From a checkpoint of a small mixture-of-experts model trained on Wikipedia.
Size: 9 layers, 154M parameters.
Experts: 64 experts in each of 9 layers, 384 GELU neurons an expert, 2 picks a token, a softmax router.
Training: a variant of SOAP for the experts, 1248M tokens, 9522 steps.
Below are experts of layer 5 (counted from 0) of a mixture-of-experts language model. Rows are named router (the router's row for the expert), up (a neuron's input weights, with its number) and show model dimensions 64-127. Each number is 128 + 24 x the weight over its row's rms, rounded and kept within 0 to 255. Numbers have three digits each.
Before each expert's rows: "mostly gets" lists some tokens that are sent to it at least half of the time; "comes after" lists some tokens at least twice as common just before its tokens as in all text. This comes from a sample of Wikipedia text that the model never trained on. Tokens count by the router's weight.

# expert 15
mostly gets: "wrote ", "took ", "moved ", "gave ", "make ", "went "
comes after: "to ", "and ", "he ", "also ", "who ", "He "
router:114136192118123125126156116148102123163110191128117174125141132146109135112150138140135151153107107138132152102140127125112113132142131162148107122137093085152145139129161144123099132166175105
up0:128132136102158126090130114134127167133090133121110116127118144137170124117151162122115126142109127117112092137130159154091139126078164092128117108147121109136122113163126117154140132168094141
up1:107123137116072168112105097128126130135091129167137138143130182113088084149146140133109148120121135133146149105127122119123094131128097110129159137083131057124123136127150158163155114182129127
up2:112084099110132148143096116117112137128111135085075127121145112164094060153138157140121111132126126109173147144125131131148124124147114128125146134143097093132104150128103076115130109138131121
up3:160125153121168164115140140106113137113141125161167116148109104130082137127084168127152112122088103118103103162110096162130116138103145158120110090134119114098106153107099115186148129149153136
up4:156168089120100172090142114106116112126108147113112145127117077116147080138140142168105133099132127146159183129094123171161121156153150089145160144156146085113119129141146131145148131119164129
up5:118125127134096147129149190172103163128129116076109115092099167098145143112125176099136160156085143156135149108107194190104147104168152134156124155142126165137130132151132153109140110157151137
up6:151111102159093076139127133120137139123139146146154144118121161123197084092132125169146108134142133120144097145140151126161075153163127152103113083089152118137122162128109125106161096131103162
up7:117162161113149104151141101145104146172115097122141211111154113130109096129100130171091082107154109141145151145127126118134114111095147135174139134155091152082145115111141114117124084112114106
up8:104155142139128120165110132145164105073099080162124108108089104140117169134123126143112124099132162097096144116176118153119136112102150094109108129118103121134156150124161127154114111126138118
up9:110105134104104163172130118134080112084123151142129095120113133139110104102163136146167141134135133176095121133115121134129125134073145133113146132128152110128128133108091106127151177193088173
up10:160121144139147100151169128133135090102127095135172133162177153138128147164084149110162136174110129124104121107162133105088126074104114195096134172124151156156129166126136138125121132153137122
up11:106145116199121076130137139161126121122101145124131098143112080145129094113151111165098130132126139142112131124155143094125136159105114110116117118106146133108161155129139164138095146146160119
up12:170127119078112120086078103148146151179096152164157106134121153106181099163109123172074085116125110116109092127115139077141178165159148133106091128092108106101185112087173149124127104156130161
up13:149118113129112113075117149121144144103139096132126117120134132118165132152101093152189133140143134093142103145119155104083108160121142142128171110135122150097135095110153133124150142123117120
up14:162152116165128145129130167147147137121162109133077121102090174125114129147118096147145165118142109151140135142121148140144155137115129114093128104101107103142156140112081119140127132142142147
up15:124152111111115152073137112146142138125149120159139107133130092142113152080116162117123123130159127106108146119132107154170142162157173158123150112135140148124141106154148152153141121141128115
up16:138106134127121141130140143141157123130161125118159117091107098128164132148107159148130145113159124155109138118144123152136178116135141140116112125103118151068150128104118177141130163134140120
up17:132121134117155103087102147136187116173198111114104137098114158091146141142108132145129108093111116123125133153140140181126107134126123093131113075102148110139094127137147158125122155121159118
up18:145116070192119143125154132121170139144159141115148131133158098127076119136173142127133109091106139138122116149107157090138108162148131163133121158182140149148143165132101124108141098112130128
up19:093135138125093143145145129191111163115099089187136121124119139166111112121129185133112125119075140072185132173100119120147082126116121139127107117100088144129115127135106183133127114154139104
up20:115128079150142147141112093167090112117163141175114157092139112116130123174110134135136086131091179111146124102130133154135114146122102130161116106132105153105147162113101129136136116191141133
up21:122123152136109143143123095095100125101138128163078126153145141136145157119111135148098121119062126150089117155111097145135147082076072151133138115132100128141170121138130124120140094084153133
up22:119110117140116110137149081165116104135125148111127131158136130125153115167141129163136077111127109148179124126130141143132157115129124101118144091112153124144185110145118105137123114146156144
up23:132137087137152122110126146106133121105160137082140136109136139126064082113132091122116131116159128163157117142172093141098107102100096152152145092119083126150134137148136136163119119134101103
up24:159148147125100130106131124134135156149110110187108143160151113081153131134103109178162105103159100136143128120148107138152124107066117079137152159154141108120122121121129160116122121113154073
up25:116151110114142144095133121110120134127148096118097130126145122087109096104088106115172143117143167131146121120124140164171133152103124098095126109160143167107116132130110141110123185130108154
up26:135135124176185107119136112100135173131140116163183116142091123094132115136113144132152143083138092139170145134151112133158098123125112097148151111127133119115149151097094135116081129123125137
up27:099138106119111148113113137136128136157143096100159162112115139155134119172117143126137089170119128126140099118110103118101133171093131149123151084110149149111134130114078131144152149147117126
up28:102173167153084151172132109106132125126169104116127129124172126093108101148106160144090131135118146144125205103098180107153082143079136150120109145122173149133082144118130152143181107126167130
up29:149134127155096118147080130147124195140130136137137125132151114117126089118129151115130105150127054131115158126172172122094143124172133173090136116120150156158135119122143087155124103143178141
up30:139131119108138098139140110153117107143134125122160088102098089133144138093144136140125124113065132165112153142160103151144147132130127091108144130135121118128144158123109160159104147135166134
up31:151152109110127118152171112133068147144120168168127172107132178108134146132141102128138105105138140164155164123147123164164130125196144131118135109094143130142141155131129153124158151075163156
up32:116112087181167113148120111139180121150149161087144081134130165111125096181080163131151147094132125136121145132076109124133117129084146178156159179066126112125143120175147144144163126122109163
up33:131129161120109133090097100119086168126106122140168133110143134154172070110121149128095091123141094188127145110143103140143153141111110169134135100120112098143119118144140114163145157156140123
up34:148148138166139140115147161171131115123095129142105194145129114093112106173145099126159148105099142112106125125109101123096142129121095127108122098147160128140147154108169196168106128151143114
up35:112089139131094114145116132118142143112137144142142147146082136120148157148151148157126152127125151153135139160150107071161117152106103134129143136120130128157115106141129157081101109150083092
up36:117169149136133094157144122170112111138107220123128131111137119144121116116119174123127123142118119143144114128115115146100117120136138151116089134113136092168162148134141137150126179127139109
up37:119170141177146105142138138160097161133155162133130131116127117124103140103119112126151178171139090116173079112133065116091077158095112143122133128115154136180118140114101133127117128143111146
up38:109141154133129127116111111146121153115163134140145111134110099150101142120156112143145170107121112114127109121104105142110139090058128127120114110152199142068106139119119104205111122106111135
up39:092142109153123137102123148123154154154128125069120100121103163103113129115131135132087103147150140128142059112120169147086135151092164097135160132100127122156110127157132107124131110134090154
up40:156162142107132172132171115179122123136148086147094130111128124111121123128105118097087171099078072114122145124148123139153099167076120134119141114132200133110122123168104138116160162114122120
up41:147143181128169140106084150115112117139137140117132109118107119137115119154090103123118115136161115137153137126110140097111126113181104127091141127135129118138148111154141123106122161117136139
up42:085136131106152153154105106129140113091145164165109135144120149157159131123124106166154154114130109147173150141102131132077142175105137154093143134135143121118137157113133101177145143144183144
up43:089087127091132140147134122135142091120132106146122196162133048146145131137144147150157099086133131125136140175142110142128116105130124094089161116074114142124121130166143084145132100123097131
up44:159113120155114170140170125151170115101107098185116161104140151105152161121162099175154124130154153109071158109061117116136111154111118107127152144116113111064124141100153129163137157152090112
up45:168143092164122100130106129148127085127157128129104142123157136100151130121148102115170145121149123108142112157146190127158103114122135122132166109090148154134109096146155120135115132157093140
up46:127146139122123065096133095115125153151146123097152126126114117150116137111140085135149117084156148166133157144134079138155143154134157107105110104136154176131150078131155112126127153147081115
up47:116144144151109142130127086128100157137150122107129139179162139129128144151142127111127103137094149136107152122113142136140113132131068136118159112180145164091143122167145127124174123085144179
up48:114087128124114111168128149113112094152117111155101087137174081125124135135069153138113083131132127110151151119170137121127121168155115131125159138158153129122137126151150141126133133100161171
up49:130157133130166150114138088161128111128122106142103147116174140152110105126083164133130137108107118095093123119091114084112106136136112094142164121120135128132134109140146117102147110136106173
up50:105133128179093095182135119147062120156127118087103132113138097132068120099111135105110139152174113135129140039121190136128142099139138136119124118150153134120158084176148114122124129106106120
up51:138112152157174121160088115161155153143118113132134081112091113119140170121137146101101142144142157128118143097155121134149111131132099126119147139114108132125146126062136136127132146123120149
up52:105152139118132125102160153126119157115104098157144161087169108148105112127077183116165139138116094122156130125138069128118125132105155136139128129150095134125155112142157123118117124144107125
up53:112163130108143118159131163126139103148136145105148117139118080110113066083167143142124101148141117132150175112106142125122094087154127146154093114123112100147156129115160104149130126147147098
up54:141128165170146069114147124136087089101160137131148117118154144119157089091098174138169140106117108126120117146109122108130126088163150122084102167155089120106085163151095129101136146110139190
up55:139154100121157118149135143117099134124050132138098127121133161129099142091102118123174148084144176106144110158105147126088123155108146111152101137108116138124135158146148111137130107114116161
up56:151131198126162098118149115113120122125146177137135141180149115173116133114102098136117138181115150099097135135118115119103121147112125163147113102123125092128090135096118133141109124139127136
up57:116069120135109166127180150157171142152098114111171093184106148112113130127152095153094171111116135126127152121166087126101093155142136149130111114135111117151113103129114097161125125122152115
up58:112142169082117090116123181119131112124121123140099138116153106137113157122106107125126163101154121088150152142108125117115080086084140159163138103091152160117153162160121160134104129116094142
up59:172133147121135123118124141113130123067153081132101143107133155118134141118139107093127131100110138125159117126081144094137149138128109093143165155132102124119125177120092102153120107099117147
up60:145130172110139121157122151139135114136148123137155135149098138137101138125136152163112128100138170121113108112119131118138106125170134155141146095137174157161090156156098100136120150105100122
up61:164117094104114085112221149102095155091089128147142114137106156119117096103101118122138158140131115114163098143103095124133093113127142119126087101120123075131126160111153129133136156161109185
up62:141086115133140143155171124160144124123112172131160151082115151098123158110159069153070129100184134163147152110143133146127117131159108103171124100101154092103141090129122124136113126153156121
up63:119120163115147139126140157105112129161124083136160113121089131126122132180115129112113160065124137168125100131138141115134154102104118146078126122149111154131115138131106151135166103103146142
up64:132106134095134129134131110132104088132114125130135153120144170139096142168154100180134109121089122144138131167164113173159139121129154113177117159140091130120160120148132176142175175127164141
up65:133125168064178122141072111134124115162116128114144132121142128137083105117117138094123142145150137130066128117153123140210080099115115132128170126112139135124144145109130096142115089116161077
up66:154114139115112086119142122138160144138087150131157121141149136132157084121156151118143129080140134145160131144079136100143126138099109152152133056152090144129165119156161126167146111147119152
up67:091106112181104134172152134128090117159103136094153174112112066097101158143126115132132167099110140137124145097126145110134165135094138114095088106139105147118148144125117141113143127115105116
up68:101143135111104133137120119175152119128154156099111145108158091124123128151130127124151125139127094108135114076128130114149133118103085162092123131117074110119123095143146157153084132138142092
up69:124153126136151146097093110157100137098102121152154148131113142131093080158121154109144140173122107136145152123117090129149139120144108121134130095136154134169147170109110123157114128125126083
up70:117160146146135114096144116147136105148140098107151103130139130118109132115145103119124169152148109153120108126093137143183131107087128129136107111110123134149167150168153099121111126136111119
up71:141138129094107120144134100130107124129109103139089136109130136057091114107107122114119102123120071143100123111117164120142100153116115137116166109148141162099131159148143142152145094083077126
up72:141153129156129162115111108137102100093102143105091121160102114115138197119112129117117145095091149131153101100121148145091109105132122161118147121127140126117108156115130141070112135119119128
up73:130102135101141130109179116121143123107124125113127126158122124112121151152114139132116125119104131134139153114137128172139117130093082147138110115148147089084166110111194121142095092091135124
up74:131104156107139169147152124126139111123115131164110148169128096145128119119172135140180166105136150134125184111137114125107177119156122136110136121150112102166158137109088146083104106122143128
up75:173145078175121113112108189129175177172136153111131106129113135073127084111118111141126119167128126109110149134110149137100128190144116146148166142157162127116145135087154168123077108147086154
up76:112169116141118129139177149128099121119132145169140119133099116140072119157135155140152173103098131106153128126100137133142097139120169131138130141104107113121091106156135138093131131142119129
up77:127136114097155121138114142118164122154121087133146137155156145142067107133125122128131131105136156176172150130120123113141128172106142111118100138140154136117087120150136090139120150140124137
up78:096092067131151088080099141148160182141181109139113139092120160131119143155123118144103091092149126157169161110040095101140122126147097156154108129133128146151089112105102151113153136157145171
up79:149147126132182115110157088147135156128125113139112148131144128088112125108104102105134143135141078114158102091116127118090137143116129091125144145106149136139127080089141122126100104131102140
up80:130142125143160149093141109151088099138125154098136118095147126115110120123131107128169140101080147093156114113143133135108141087142156085103096151132173122125125168144069136138091139149152117
up81:135121110110142112106136123124132105134170160161101078113127054083162112114149146134124132099154127118099151142152131119136149149131122113057133137117134152121144131089132143081136150134157111
up82:087139116138113090115129153156125167101157124099129133144143132129207090134116128126115103093133126105130144135146099136081122125126127077124171144126137107118124133117136144147144177123149131
up83:153143137117140081104128135146093168164087128145127134133158149155151099115121136129121122119091156107115098119059104175108149135114152127112124119158122086154131134127123096146144162146102091
up84:134153128162164080123111117135063145084109181140174084157107140136134089103120136128128131106118145109113179108130152096114117131126102165100099126131141104123104144153152111127121131133145123
up85:094084101102098098158135106101152110121111149130146127130082112099102132148113076111094140115082197114175151140145115133118149124130118139112133146128122150101158123075110164148127085116142165
up86:110145097151137161166152130173108090088095167137121168136113125123118118114110117159098115080083161161124155164147128111093116085143105125123119086121104133147124113121115154140139118151094114
up87:117118105130108102131126153136133134128133129159121122097117046123142135132115196128114126127118101108109130100106121118140147112111127166124150136158114136104134154118119124112092122127118127
up88:139156106098156136172116125170177142124135135118122127168089123109115113106097145142125133145089142133155162101100142124179127121132089092125148099125157148093112143177154117117149142097141185
up89:115125094150058092093141128110139132123143122162153132143101182145132149130126089121129192094146138143088116102139128117132124120134162163129112110118129193124114134174126142141152131093136129
up90:107141160120157093119089128137135119152091186163192118138131123135148091143103125140110132118129116159151144146149128156131114123163120140109105117122104094134138097186108116093151123120125144
up91:121151119129140114125139164136144126162092158157152109121132145094141132128119109115117155148162129126144130095105088113128156112148131100164131152112147130125139103060098134099129189121148157
up92:111147143094133090142146148117169162129086175114132144108131125097153115106146174115109109117117138124113117133150162145081112135173145160123160125102143149107146112129118158122120145135158112
up93:110109111145154113146127120116113069095155133149133139131154128166125134163153097138109134124124146110130121102127160106147132161125106156113124127121130133121135126133082149127118070103122108
up94:149098137144134145128157110174091192120118137143129081168128168139121130078123124129068165094135141133179103142103085119093124144159148132128138141140108141096125125149181091145113142104129077
up95:139128142109132097154147146174134118146140100108132107135128100126132136098157137111149104103143100118169164091138116129133147148084115127117133160110132159160159129184099117151136159117156100
up96:110130110112112149138087130075108070123172114081151093162089094138141119145115138121104134132125133136127140139123085117170124153146153135092128110114154119153139098096140132134147102093075115